Experts of a small language model.
Size: 9 layers, width 512, vocabulary 8192.
Below are experts of layer 4 (counted from 0) of a mixture-of-experts language model. Rows are named router (the router's row for the expert), gate (a neuron's input weights, with its number), up (a neuron's input weights, with its number) and show model dimensions 448-511. Each number is 500 + 50 x the weight over its row's rms, rounded and kept within 0 to 999. Numbers have three digits each.
Before each expert's rows: "mostly gets" lists some tokens that are sent to it at least half of the time. This comes from a sample of Wikipedia text that the model never trained on.

# expert 0
mostly gets: " as", " of", " was", " is", " has", " also"
router:470484468516473411402470567519568481447506526519532453475541519461493478421518485512522475490542514479509460458496556522489547565565554501558481494541523465447480567508437409521503475493497477
gate0:549470570605546547502636526445485530334510580501428440544452569554586561525462513459442565533482527571586456521474481450579454621539491569516409509515507514413504547508502479528549607594537446
up0:449494422446495469555590519523452535476448493541485581561466460480503406496481611542476417415517449423559491553579501564471499499449538512445631489446640444550565583543512503469513455544439483
gate1:471470513501540512445523525496562487537525527537440616452511489443404449546478491484555574542418481508480502519495446434427491453534600424569459475534492487530453479579520558530487490459513470
up1:544553600359596580522515463587496586545449555393399514428496426478552531485427523466537622512493533512544539528589565567518515489507481483486489511523485517376491507492507461516603492493464475
gate2:453498439605551411473457440547533474530559500554399537524520484516452499525528460527559475459483423471459480486412526512526546524517513572547492458450473459539450582446470444532502487487464486
up2:472470432486523470509493495618430567568442452423488551442406492500566451491500482480416488514449529486523532457468473527505469504468479459474565519506572568526528401518492556476433568413522515
gate3:445482522564521565428501512527505474587487568433428440398497453494455470586555458421427498469490492556509470453554452480533546481472384505503489501465561592519455459493579502577548512461467478
up3:492551604519479497545456547523437475539551553465532471479532479514452448529483510510448586538434525559488513466462504509494483486532526478494489516497499529506262541520560532504525529531524485
gate4:433500555511565564531548493539481444567608523397520527391521546450532503554531571538505515519511551518487538488482477491502479458502450470405438432419485573534487570528579459549480515522509527
up4:476458596629526492487495473612415457420524539481571489442536423471536452460595526594500571540522520592525493503471551499403428549547518542464476479455479438499475530527502455514492480531490494
gate5:545480598553483548500491524434516410513538538525558454483601531514454476454538524469514545455583581543554419486441522558521513484389493560525437469469450481562541411540511551441585540492417458
up5:514408551450537542523565465436462522482491574484547495540474580521486562523477609482605448410506477566402496581382618521515534482367428507500439499418496540532455424457500542507515540494464457
gate6:466443502497401563441486461453447437549457569525486515484525451453416537496489503540567515537520530527492441504530447476488521539432487452529495431474522467489533391478499569519489530473424532
up6:524536530502584445452529515451436501583564508377494472557379516478507455573372578488532507458379519567391603543448577463501466468531509571533499502501519549482458592492490375537466516453481580
gate7:469582416503444502415474508533490433537468474530461564479463458457434505578536385517487471422547444542475579517517437485434480587478610504538520437509570454496464493566541444581531459424446534
up7:538483415538578523438508438430537512547515493606454510476510492406418587521511430440557481505469466468495450496461401532493536479485511512521500551552547430498557487554462485579544515441460561
gate8:437493495544404497583420418412591392519508467479489517506511489502506461515503479490484453503447458553415528520506505460442501577539617416516545560408543426508596508474490548539538510560546531
up8:510431593536467473431568466471513409503503557497479464481532557428542510494449534453523443468680467466488426511473503480492489523469474524518465522549529428652479538408527483455544568501457503
gate9:449535554543472488482413485540510398485538586495397493545583373472639429435527453611588545498558575510489506494569446516491584470572453411497485465443564507453507470502488491569425511530401444
up9:438501552564481592567473528512522518482453530464457490409433461564533476535438464558522462459495621514516492521434540476476420445481537521484519508590596501418504459491503484553433497526564478
gate10:461462484494511600462475527532445506488461551558496440488543536491436517581508477450550493523501480575420440517489442522463486471405481559545498551491439572503472517503514539440477536497439500
up10:441547502480583525403453498482535523592509514515634506492515543451463532505568451356529462515536526428520391420460484449427494511440548514536486525589529603486512470577500516472553525472460523
gate11:457497494526573620469517528476560634450553455448507476520513520531600454408492486577547596563473590528509543523556418475443435462468417475470485459507396529501486516591517525447519529434509466
up11:568457438505596507565460531401499544510552502534531438588545527560514422568589535586421487506452564555477532433446581422494571509463485484480471500438528480476477510570552534462581524563624538
gate12:523501527465443446519566506505473377442467522493572527546542456503530422522450539433462537488460465515497596438557428440435462429486439544473509475415455514402450492573581516425491545466511490
up12:511563529524539522426557473455542476431469517554584573541481450420535562405491628492551493481478567432443500513511475462496520527578451585468470561437486502481502572491507450498498476503445408
gate13:508434572544567528406378570551503465530566568465495506389535514503576508553447454470506423530421560470536520600556515506584517482487624544564476509514523546469441521520442482461592544524406453
up13:434572493612418414513444547530572424550544505502432508434521484524493555480420456496458592496496536453482572497489604656449542467404526538533523546558569536558515535491555526512485516519460446
gate14:454483489516458427540501510522574489569365533430566460380487518486423515452533505490430489467486509363500461476411554576486488421542620450514443508536578442519512458413551606480495427528573487
up14:527465459534541506345468541476472518502539506521435514509547588464446507468558521447477484492554510622459474509444552525583518536441461463526389513443484487468471495409442392474478497401546401
gate15:479505564484462521531439382525510556423504459446458584516506563511549468462557437516491546492470516472495447477526465534535524454462459397560489485474487427446494564509547449468448523528457476
up15:499451545496553486513538491562505587492530476409473421438495522525528434475499554532529509602514504514552538530456437546481438431515464418529525430460467505428623478483514545538483528607519528
gate16:417433426617518463483433472471553370520484390518460522543536524465525467436511489519528431504538459451514489441519568510548510571449515453555483534520483480487567451514464477557455428424489567
up16:496552517517618583544499512540481501488495457483468564458546539421505531519472426615532507511472493504412501505548510557529449537531504527451526490474437473557583516540437535426484476361535469
gate17:501437508549553477528524477458505494555509543498487504538497538549425515585502469490407479478468562522601530541485445531540464514498549491506561377529460491508520559528497531570526526542593493
up17:374481577566543491396537580500501501448459523527461414471517503475489581482593484535457506409589607546476457452580542562464479505465553429536528481548493487515471531539436485484529519522490468
gate18:445499527420455482554422569495443468485552396450529433410506463552466529556497507472515466576519479504533521510530446411639403511442470415440499440420535534371443408510421537530443491438445512
up18:527537543546493583458450573492500516543559434497462393434505485490463597486608476471513488574559543452559455442512412535614553593434498366478474507542499508454440499479481498524485482495429454
gate19:490535434475397462423449503506491544548492399474507367485414438425461494451497584489482453537494592429481566486478478580438502466474510496521499422454464490622512468450480511445538448527517451
up19:606544451493495469534511508457587509493548465506502468487529420442517484433564583437469469514441541428517449492544615476452509540495546627499431445515461495575516456500453458503510468549467499
gate20:434557466474485616469473506495486507433401421507531453460564543533537498526514531503488470535478503521519423482434350491449516574413465466552422536543473450586591566446449431487566545479411476
up20:528563558609390490531435500467497392493554546522548507578464489543513578489564536454489535544494530524560515551498503496567540488548555451488547432584530489431522394492566498606593322459574539
gate21:447520501473515541487460475451523472527559496376514498505525512503547545493523479494487464536552513504371449416515454463513523453479548527536478537516480493555453508469528497575539571488493518
up21:555437417480402468581455456506460437451514596466412481512558467475562379552481496474519387448468424527476536497547518532551494485535540552403549522512524498512513475485452494412502460456453434
gate22:437504439528436502506564561458523449501580503455594453601429496489483497507475457452513560540505491418508450518435574600479442504520491543426538473495477543442525581467522510566474486484500528
up22:497573435573495519547540600535517556492510576513540466542470493443415448494513433477430508552567496506573534472475544592479487560562421517514584523437548564545416485618525445540495566465492528
gate23:488526497489493519494402498518486474448471461382593540553540523575437425509554463458616529421505504518518506545469508468432476456446353484539518474490539445467502589537582500475519491506525476
up23:488517564519448529466562478459454515473470509536531515412445459504529485576583515469419510543460509476545444520553453590398443589540467475506500419450439573458428556496498530529544487470479521
gate24:469528532549524527460496539478386603504453540469423506457557539583443485555504411447539466495442559539387525451560470423521525458424439544435473504460467429501527585559521516447491538465563489
up24:542468472541448463469449546535500506531468544507515476413508534458415476474511531451529382490480489521464525484487500522643460521538475534547450537461439464477485536489453479469558505500593432
gate25:499497520551485473403438489570522456574532512476469556519580474474453545588511454562526383586519414524390528453505503483520484521454595488500508494473588472362434470534409467516480538534484546
up25:483587533488495473588555561466524404470592516503552515483459483400513474460501567604508519539458477438522427521512483493551480474538513438493460489531558571478505460471555473479519445521538478
gate26:519497636419511492524422486464543530525559480478527455539560538579493494518444431533529543506609564518452496461455574460518414496456535479483514552606454449487443558453464526461486521520507540
up26:453425529461483494511486521476489492603518467534540443486545505514533546424619398391484491478472522600469450442484457411557459411522461542447562551577518483424485526526487414540522587408464545
gate27:510450546449524518462504469513557542543528478513487443516576455529450424461514498489516468444551427475456393532369440556588408565503532547539426494500490504463507525530432591433528589546461481
up27:557498419499500450511497502457510457558541465508519431508515537398486456485530560494539543493475493464437487533520523467602524567505616530470444544502548445575498350518478511528431489558642564
gate28:384519573629465477497548499497538452498500462498486575520403520429535495507528413464504549483568529482563508503495474439616450511490504371494518442559620554530401413495545457467494459514506440
up28:523483501413453524567517494411401461505530474509522453467536488501474544450555498453445528477462452584457580549479467531456504605466446507427557535432448533505576478386496547528565563534469548
gate29:523443504507506475533465484566544519581506420587540509549426489554476468555577401436554445444550454578500458491458503392477494538489524479507543530495510610428466459596498593435524525472509490
up29:547526576498471394433421538558516573489423457573566498489487518489466498468497487472491413500554444591485532492529464520455535526468470481553517528532548513535538422538497580512520518464455482
gate30:574504499487535558533542494448521409563460543418491481484537536446487441465537553593547617529445450435513491582422515536531490526555511513477561517472561435554504467491493524534444478515438438
up30:577506442495478525534494571426508468485487484437450532454440543480461484469505461499493500422540476481414442532524452449644504527460506514446451526465636430498571469462538402531518387687543457
gate31:466503514507495584465480498541484459504507562460368443440451410478529489480519470476521458509488506563442517546540456569582487511444426416495585514508567576538571473444508579468448459559390469
up31:480479465553467499536521570512509538581523427567576555551493500485538510453472512472521469576534447443436492484430476433450451457589559531490522402484546414595524410506473492499481443527561542
gate32:499521453493565514498490474497435486479452470476626624528469479546431495492506547523497428472519519517492466526493472402494463521482524428486444467527444520473480616484516517510568445520530522
up32:452497504489494613620527509532495525461488522554516535568517415482540577489509455481529533632515455447502538441490506484541450490480470472461501552551493524486467432524553453569483459437582471
gate33:497560627470480461434517579505477532436499497482472423587505464521428468500534455468470596438607503445531408503533435525485462509466490482466520495536438552495543528533503530495333605520442470
up33:539511517441560549676527494429588526399549511552551527559505530564493415441471586477566598345463430510454470502524517561580527502542395484553453507581451487543499603463490479450529529587492526
gate34:427545566436521572448510547435509439525484514577466506456513441485514607518484520622434503504459513444514547546508481450475531498509498497443540495514487473472610466500499455476499511496535528
up34:528568574498526538494525544478517455423462514617462507521613490510499585476556505486575394560527563447508546455554556482507563419486568470554619504554501626483519442513481442517558607559527525
gate35:436361566541584448510450489514551562471467532506447433534524398536496479506554439470485478472493454420493463435495529531582496536449476480513473502483431506528509488560493577475495429469542473
up35:497528469571488583513479491477476431436550499497492498432539585525556443495464530452479635502487511526457527583580423471405430503500485518456565477435540529517508471476479491518485511579469583
gate36:535519497546579531460524506495413499477470502489584446566517464490401520536504511511499534491485448448520505505407494527446442445537579466450443568540548580469645484579560555400535587520499530
up36:491437596583553438407462533611542583515432421409503482545509519583437541485478554555548465519520431526479432457552524570486579548568506562502481530483481466450552435458532526357456506439498471
gate37:542531594505468556496563465421527530503497581486528533503544576436377451556489499549517494451519563474563390548489483526477558568493398413352488452492506419593545509503580564449553433488507475
up37:519480516524343456526524435486522489528436447528510505471454400478525520476500490494372499530441441487599474445516466473453443521510557608536550612531545464412443504537497459454444568474497481
gate38:466441498491511495484438538476467484511514536455475440398617477502508552452527477411497531460464457418568461509492519527535393430504400552497582581549512430451547499446469491471533489469494490
up38:530487524542552532480474522472519407397563532486469513565485523593503425479567562483509568621472528420509465463483532528546578489495518499557492520559536476519473578511472502505560405614447506
gate39:460493552553486483493531498646521535448520492509492540500475603444406485455505468412569473490530397460449508462447536620494470597508509480459527524423451542447522544546455577506475531442462483
up39:492485414392524493463459499399482444508512502500480524503558511475591473473499555565532504444475547617569574510480492383508546492514484458526520444545403413587538481410528430470504462452486548
gate40:519467604468544548593590457578471467536557423461436458544552444484495516488482405542440492541474401497367496447584482529561494471552503456529519583512446416466536401508470432518527479496495557
up40:473488446540542529439469558541459536547439500547456560530592508501417485535438523581555422571562526570454433466514425490519475474475529585478576576496506517478460528485399462467542536471408588
gate41:539501511574474492505443455470486428527608559566492454557474488470456561532447426575462532495489580541429499478372515516547625573418529568528546477524443549457483422555565583483515496517502471
up41:578519435541478497616493463436479426521500511448436384545478499514530485429424545461501559498514616493503475475421458518629567602494422506542536473511538480454552495515516535469555491596446520
gate42:555507429427540448534547520456527391486427529534523499502458472484478481480473514461503535581403557463441583566477526520535475474514477520450523519453510506475439462559518519452531644444496484
up42:508464437497536463490575562509532503509409528466509493470487445531460468590461543461471489501373536499527515526500485524537449437556488497436496517395531453432405479557531522494469465528527508
gate43:477561503526441605410589472468465469472500584507515631504456488482326560622508510549541449496442518502404492548488523440504432476566515550464494496484499494527595533545537509518508524546521547
up43:611545566465492492567541520518473486419468501543571418504492513458540567438414538432453547650518479437532581517457475542405495493525495542490511494564530511445541406492461528409513424486433578
gate44:450419491477474574552485515415462462550556529496478499332479491529475471580521492488447492509493528532466448459429509553498518513504510476476528549602502529447487610459449437551474498424512430
up44:435493509542576482487559500592437454416526494464447490520418465498466492522466475489447453535533574512552513535385469490522418500529471472481496441477593543474486447540530519398549487632430450
gate45:476480536471525495494472488559482522524429497517492505579567508513439518545530453471454583506504540560451502528590458465390457481444466503566478422495510544480550509378519467401522518551445371
up45:572578471458435496487476535469502473577548504471471529631485527465379478533554473418501486497627478557463479517463518466523538515471484435514396539457428459488520491434453453496452486580453509
gate46:500481471479556580425456521481583542567558486387453558449600473480477537520526497546576439455466586567535478412490515475567495447491563478467491519510456490498434460528511543508463532363518449
up46:445492503598452463377490469511437417481467562439551590440491545490425472570500421478519693560459558461426504447597472518554502530531439498560448547480513570447499555386472499520495470517462528
gate47:451449510529583561521532394530406580560548547479497605564544524475508540469396464584399533505454485516409509492552479467489447527456553437470491548509522493443504517500463509487469465507519491
up47:493451517435527592514577507520460471444595497518468569545560561483609450413505478565514554498484547564592465535584532467481486507455492478516504524582399525404395525489490462522449540571418531
gate48:547486542495449470372494525459519451487501450486496490462477526510480451558614529500526528505548499470498519557408550488539462509454471581516467506461448504520486509515622555594620548496592468
up48:560511514411509545537507541492489568561526549488485522491441512510549491533402484535429379494461431435503495383552462470497483436575505432562492438481565524491479480464543481485486509483465485
gate49:533518479445525443424419520489491521527509416536449470409493480499498561470492463518463526600527546459567545454502478518473439470479525403474497536573374497329432505548540507516439523401396490
up49:407484604456493399504451512531462534573435453541401482480420509460430440403530454534498483528484541450587528528569528564469539542499493443447502471546510402400442519491462451493420473573450515
gate50:477549581561502469596472486489550439639477537485495511483436469526475471508492511504564503599535479522444463571475531474548459494469560528596459478433492527554410557561509583480475487544495391
up50:505550464497598486572472509544549581508495531441472537517503529543435535550605490468379511575492599469470472483471487491518524510453518601448463513390530479543456438524536555602540540448525484
gate51:439507532480511525463449522527485466506543517464511453495502546594455549424611430455636428541502550518424557501472441504481525417449449530503503505491537553574520536554478540525564575498510573
up51:590528453437495410571510449450474495509466524440519537385534489473491463587471501513382560556501486529604509480497526583457433523403447450496524504513443466445470562446515518533531560526602520
gate52:511495501434524584514659515486490478504475495427493472552448377461530478441474537523521440539574483440494448518541492484452500460507501496524489452436535502526523439528497408583500589568456508
up52:492538409490541531494556540449458485521553538536490428473453416521542605502504550510487472520506512474435606516493465446452481469446548479430427451477474601540448408499428477590522511475500496
gate53:491411496584469497464462521521513577535544573571519534462557585550550482489520504467509512457455526570475545405496555537516493456491454463547510556585494448494606658453505485484515544510444500
up53:438465508523545554519551454456508590449395515469496503509434486512477462554448604545543479573463396485466475560438495507522443364445516483447481514517556472515505489456439503487521434500578543
gate54:405457535579571469515401461530554557416527450400456553477535547504505404475513456445486541485417468454530531440415515572519420421533437521501603531533515508409586610528550547450489545472497493
up54:498492569541540467407576525553517531588478430520606514580450411490516469511579501488502503442527507503524492443416513562483564461533528564499542533593566574498531521592494535542486468579492484
gate55:625519536560439588587500500515525471434516582492493536518490503570453518423569562447580485436500379526427454392497543561638506658544561525565551511483497432390596495578513522528448436470496617
up55:509538469454481444434549528498482498551444528526555334498463559536450559470503481490527480384650544534485598442575521482425545431418513513451568449484550551606449521528488505523469438395501455
gate56:453519611483588511591511450565483506573490508441515542593566519445499489508570561435515596469447443542522466478446557408444520532518490405516457547533458543514523470456442484473492553423536459
up56:492502491540376519361565515474532555567501483533610417439524461473538486607522436487414458506516528452485484482478496421470523484524530511484506475553560487475470424494463581503492504284541439
gate57:447439533456588480459498506475583443538521386533547424546510468500450489519530553532580447537529498504528422430435524491438616497515526545502472477473395429498540473472494537438475649460413445
up57:543489440454609513508534548549520478481596564509486528507499485452585453524430546596470562471438537431531449469633540591546543462690440517499550466462438511602504504542545436522477500475424529
gate58:524527482480626516543489471425520522516464459508521465469587464572468482474509452434458511531468534465466550491452547498487415420482469510426449434618568509469517483482525558427492628451445454
up58:523494473534471441375473496464530510524521542544514513594449506463450610520551499504454438543530439493473523477455500486513598479518540473438573475427472437588496461542391493516445492411548493
gate59:496531656504476538479499537623549564537555555536421472486592602649408492531536420430516589438580504512418437464565561513476492470392490581518501442525416493473456467494569559428561515576574475
up59:572524589458461486476424526519508479515403531505444442511430497495484553513524465482482575463458529493612533558415495547593465493498538472503549497466439558408608547484550541446458425546514522
gate60:449518481468481576512434535446470445410451471433505521448540507490480481561432585460510525454520604492459555541543518494592445496451464502462505447471515551419526519504556467606527447451473490
up60:545555431582539529473543441522461554472470513488473539546465448560467567541459451535477505526484482511467417522467484456490521585481544547507486488526445515484546488605476521533498508532537506
gate61:477497406481551616357507556476531453489495502533492563505571484573466524525512577436448435489535583502435483414480509508484530517439445544552507445442433513481515602632536519478566477528468453
up61:541439477479588556471467521503536578476574378505565492516462510561459508462494449498473405515480496535495511461335490482531450490563538545515467525411392586483467535588408477493506470475542449
gate62:507489552540580475374506526532500491461473457575545518467542526523504479516511556505561370496485451588491467406501537556439541478554560517434462488404488475454572470472455464476383537425498537
up62:464506432562566557536495540610587534530485591468524537493482524471515464410498595495576426499407412396495529589518509550571515516574492456565516543479604502546558495477521555451516578514547472
gate63:479537518429543538507478486503553564537516389461548499479527451495483587466446533422538554515513503522464504515535538439472425453500468559486549473561492462506362458543554464412476576511535402
up63:410556532479495446522537511449457455575471524493551501560449516503463549448548598506533536443471405524380530527448557425512511511508541457470453465512474491477480551543475448499406506487618522
gate64:570519601499483568502486523605507493500599504548450584442400536429522528539479401544605497533622525440527464458443435592504489602492484526413495492497468487434586407490474438433542536480476488
up64:449520563495491496445562591512567390459440459538481396566511484485541456538469524459514559458482485452497454540484537564446523591482568567428485506514445529454635508524505549442577499482444498
gate65:470472580482506524438515554429497534402548528466469427464515525512517550458501446516539530488481486494537396404482438508486539490449394546410545555596465475488526511405450491404514587475456560
up65:408469401500391504487430519525492500607508557377523514389468499538563518469478503485534519535503533554466452492571428583537527491453396580543462555516450480551442398423448447526556540434452582
gate66:534425545521490525475430454462502605570506516420512500445537491485508459522425555444446533534545608496449538423466473415445458482480546391457496461578387527408471491474618576488479586538451510
up66:476543518632487484415427476590483532500615564409481514475425488495546546449481507447529435572453473487575472457511509537535505486491517569536548471415528477530573523393492560548557448496455569
gate67:470463538471600517465503541553580478482431449457544444484499466431506527535479605437466456500453465560450541423546464418425538501460487504540468496568512553458470495507534584479473600497433421
up67:597518397454453493462561564493539507561488496453554604502517534517406592522476583376484488521467414567471456474429586492508482479507445454582543462515543513502407491450541484496448504438558526
gate68:491516618588540435487549480498544424504610560526642567510476524444455494559486502501499457415586424617490517481530554528444527561476562590508518537443548472496412576532488516530533466532468503
up68:516450513516519546552450416520471510546572469537443451500568525540410415428536448555481511507539553551505542443507500498538456494503496441460538466459491537454483509588496508537530507476558495
gate69:489415502493607449478436451505509366499549557453455488566546526477439478457521641466511613456488492474498467478528545533591440564455590511440531456514507458429483526388513551526433460625512437
up69:490473410453478577606565488466556557441501510498474570504453486529476416482520456546452495535523484543464523546393496484415539502585455572512464582527538477539477452534475533534538506462516508
gate70:459514470445563475459510535537495522532542477536485459518505543530436459541569452492472398509547502628405485524436467480559488569488484559542446500435466479467473501538499468459538515494488482
up70:495550374463486436537511499617532501637428496453566497483476528479552513516569469475432492552423488464514537471503530536523516324495529597467463539450589501394452489486574492515473571538583570
gate71:476449517469464497495616489543485514547555480574526476503401415500443525485560505518491460537524471513430419428499449510552538532552528563548455514556445481540536548441473493548511413503568443
up71:362481489572533502503493524503479515459573400448418490474507547546451503552473497442474511509535521438564415480503602517510461534527567484546449423503440495407381363511509462578567598418478469
gate72:392422611580513523521482511463499478562581474465490500558455506544563475505523501469598567459540467473442434537448615574550531549564539537507505519546530472478399518511525501612457464532561501
up72:542476560386523541540445543515471479492499496575520400492435507502582436486385492483531540450524440533506514487499453492403514418465570479564487514525517548474437457567505477538486532463511519
gate73:579483473473449493466541499493485479475416568470486477455507460426435548496503545465593514501562560478550517549511489393451600472586487491553390530562550500484426515565453512596478450398445521
up73:533524505539569524536504455552509480468555511447527517443514526522514518467525535517471450603400544525511390556516494523554475546552504497481484476487473494450552532500470493441539493462522518
gate74:578394505408475603640472500417479483390525554553488503531515563468496524448509464466450517517486562556541454572549431482518498571453495496499520550618497481555520502405513465494532530541495499
up74:474504476505453560521536508569515418540502525522490430436547594472479552473542452577451494531414471452546500548567449496520529565524500570503464566482509420540424551534461484480524500486324532
gate75:460500448539486500425497561481515405499415520567528514445516426376465423507460555482516424469472518438463528516495423441576506476512483581536531510427449505461504443536491501550557400460540457
up75:405514480529543460372440516563534523503478484497502486505566503603426493459503570492512537438455480431503444485576502545506565453480505507478448565506416437516539553488514534427536446472479411
gate76:380499444575473547445456525412486432477578538635454550479546507436450471511573370512523437435451489551536522455483513517425589555505451582525444529515481487549559530463519525383551416567477438
up76:483545537520474594540601507530494445479425537466390492511506496522556447542485484494385628563499511476495512552508488586489505470479549530500613496626478579503405494499475484493497465540465499
gate77:483539542479497435492442449431559513538449558511461475521462519576470546457533474452500433496470435393485533459510506559542491495390457489530503499460540461567479426516538553524513552523502491
up77:453567466583595450544516433545571462588536446491416506559429482441513507586514425514464523427491542547521444546440522516468498555545578552464451489498464568470620425454490535463441616465463552
gate78:465537486481475584571473428542505514481616445501514487585490463528530505500523497531473375440534566550492498413437556513463550532505544620559489501597449501432543557546496487536520382488486533
up78:574449461405567359577536517389549587386503447604504609487474498553501515528497555466527545497477546437482539567491482519488486476544476470521534554461545445476494529484515479552481456518491477
gate79:532558588516430487528456488544479450545529488463502470545514477477466480448441492480438475512581446473473406503437543483457508474463503469502486503464510559471529446425481494516468508549457399
up79:386599502542448587478603580590494480407452522491485448422503540511516496516490490577461473407543524518432579445465449446410485455444494461459506492521507596454572519447494513518447519410431508
gate80:543516469432456537441546564495464543585420492522496462478464506512565564516509440358497547474532589441528449547620502522549553486424567408478429430566505542433424383490554511605497588484394534
up80:406594512527550501454476569452564514467433395527427478474499494465589520499493495539515516425530541488519490459522484524580483536429488532413520459503454428514621477512525443516507507478517551
gate81:541489517561434564492515525479459520486493479506388490536447512461508447554491435570490476482552554459461525447597482416465586468463463511514535419477372486464366463512434431543419545487466441
up81:538456525451537518505484485478443472454535528520496439551480454485568516523518516466543465525580496478545530476561576523546482498530507509501507540599558547480512392531495460571455441533515506
gate82:510605591453539550549486393463489509496471608438477579466433519452444427484536428513461503542492569431468489457474458447487519547544439493557565410576485546483476553516436575456543442404568461
up82:492434377546484507451524602508520488443490420549586494479560491594496580484482571469546467451529521581472554579520554503503494421484560435439420510447493442539512448528553426568487505602429583
gate83:440516452492568481534393463580422563474483614510396406530558437480493494503520541473548515525433383531510519473487503503449413456385473539528534482500540546513499542485476496510499415478444544
up83:496474490529515451636501454492488513500496499444580556524466452590496455496492425456537507535529503608499448516486487587523556535595541596459430580498506533486540486492507537444532545508523454
gate84:409578574486389407464504477539501502471468581513406546580526489437483489522531431447508589444475452484459474471483491540442503484503497518539480474532601551446531531444439547457488487489555471
up84:465555549548514478495574436435547481402510485370508517471517438488486477423433503551380526504502510409515465462532498471491451541513551499520462389552565568482495511476571501507503471465521498
gate85:471413458490541422445429485464590661453553466440613554558534504504486493537503509510431492491406468549487462508548548495462573527525610570544571564522456542396508486431445399536471517457439576
up85:501514478559448527454537503496485401532498538535476568504523493499404463484503465508518525456476570441451419487483476480498519494502497558486505432606504476459469552406518442461537442495464466
gate86:534471529536475404465527455447574618487500567570455449467531550466450473454476408455534479431515500480574559533430457526521507482395519428494422465480451500463518532422505477603483472450423519
up86:401463567501368571450507554422481432496479542477512542450553487464592491402480523447489527543548561477508513519469481503538514470504588557570477478551478389495537451520431460488538508548533433
gate87:443446544463506555572445509468520513487590504364476509511421492524606477514537460564380593382464435524456548455448431501544536389465493426483461430488505604499431473485497619475486504538520477
up87:467540589572544493462468552468553634528533517535483602519417568549489533514555561429485485474532501471517432476350500512552534482488452642484533391460444462480538519457497509488526503424560453
gate88:478569548539463512515580499486533438483461559532551522427460562478480431589527470576539509573538586599576476574472463583551445513476548545478486506457497437547577505488562574483507453574570487
up88:444483512529473462578523449477480425522458429544597523514529581488567465489566484485454475534397486526598597487557630416506537556502462555481514558480484478452523464470535473535461477511529468
gate89:519440482520539478519523477602426585557510438477441467496580413494536488436460442452470500458570534552607569536500446541543561468515471559451613457457412510590555508522488488488510442447380500
up89:430473499423510494500520469487535553399414518484543486531546458559430476579534400496537507566417479465498525429501426527481481424543442559523522484538574497444371515515461568528511475492475451
gate90:508463570562479507364438505547432497536476485513464554437549407538454449453492474548564471413523612544496481524543521484567470481405403462493529475549458472464447522547476483525508458448399506
up90:494464457540461475495519515454536511464477522523513452501488541497465475593583548516472508549431498467590490499507466441462436506518514513409600489475552500469587480448513507529547583486610506
gate91:421535559490454523503412539502492509590499435550603446578493530458509545471601446531433464538507460480591436573419462506425520539442426490481482507484628499505483480559542496436472547551528469
up91:598508539530402503518522507474437395465452483476633502462563520514452524493483608498488547505511555459488478461605484537353497526470457566521519423552550481501475484560480534502404572446507556
gate92:499542496507423561526505514402484384583471498480557430415533485481546536527419496529558452483560513501526572494506493501483438500443531389556464560385495504529480422502544529513465431590553467
up92:538540522550543666436536504503457496521585561372516482561491451487559502510465541538518476513452498430459445517595490497508484483543503451474541357554470593422545446478478453450558476514503509
gate93:490549490530535524484505453499493572551517456463515526564518514461537510540483527516517493437463359536480536451552474502514489524533489513508536542383498604425516546529564562496429500425534484
up93:436451500442575503525513456505536511536514529531605513592540568475543501529595438528425451472481470552502554489553454432508474496584480470568516584402487452446545574466458483558498542464523472
gate94:522483445513592493561538411495536554501494520472497453451422472485469505514458555489506437532423330558446509491516560522500448467558567490558525517429584477569605409548515525465435467524489533
up94:582408426516483474466491446526574534399495480467531537457516467424437536437528589505472518398532513432583425527532616514513488633543503451513447438516496430536522545558454486485531516484507428
gate95:574493488430402463484526399452451516559467453513580583515512493567547630542445448499512462560451509486541528437516398462456499448474524492537495422504529574425527493591444522541417413472495518
up95:513474463536524466568530457495495462567571516518551518456484517553465550496474500500451508515576534479580494453527491542474567484374535534523539479550536529435580481423473485501422428560522508
gate96:546496447492558524496521471512529527436589416428556544526469470466500616495462576497480534455340605490460516441606509474497452527485473427483520450471517521463473492576507594489490523476420464
up96:449416500491453549571525479544544486433537443518408409603516471536476506502489422436448520483458514450506551496565559533414472553462536441555506522471425501407485502587490564539432524495422461
gate97:415527490471532481416532478487489455617567554480479470449490530520524437526539421535551498521489347540552500532459560510522485454425467444517485569439469486438376481500449521534487419459538528
up97:428520478486579529350488575489447516518536499485553513487447542483567510517572445520562500481556395632475512569539488458491522465396522432553488509403447487420380509493545497554386467417409516
gate98:482484470439567535474443428504572496513434477385458515427432488480543450568544452433570470491490600474500533445487532429579462518395502519552509539480492443481487502482535500586549438481445463
up98:483551590603484533477542466509478566530421474493529487459527515457457474515442457502468477474519460570540475521619541533460494566581445441433525463476496589524497529463507508448422531533500440
gate99:492468450573584506566412486496454497468479505474452450482520462471465523471496606507547504495505457516522480442435496483481484597361488496451570433449567392486514540507514481488451587508511470
up99:484481607499679575489417530568462482574494435436523525442584452469453483459492435452508522528505442505486472481554446545492389471503518532555516443514501542455523465481506596446515541479523507
gate100:571482530510409526473502551393495605478399470468474443464547461532478516513473458502506576475602559477535493564492485460466439573419508475481607474519419527447470518483516496478442475447437474
up100:527487450463426463428473467503533460433513511528559457584529521514478459524539423448540528575503527487389456433492450534470524476591539484568496495523551550537487492502542457488447538432469498
gate101:417522523518542502459387439534577503500490486381493485519471505541472549413493591536610513495527462435496530516413519553541497465557479487525412453434462490519465451427442505532439467489452491
up101:535373550530379437481511483538431606523489442511470478443587497504458509478529381458506569484507416486446480399477459443596472466449559497564429575563454531496364569533509447474504535383541475
gate102:457534544541485504460508539556487488399477448425461445456489512486445524556548389429519507522487446515512442469555464602560449653483493436467536534469441512478593488466487578582494553510450503
up102:519572505498498408478523416465411490488479519574562481530538464488499557513415521553490516489488505475544547524468503504374541402534467462450539418502548610510393445528567537573482494516486574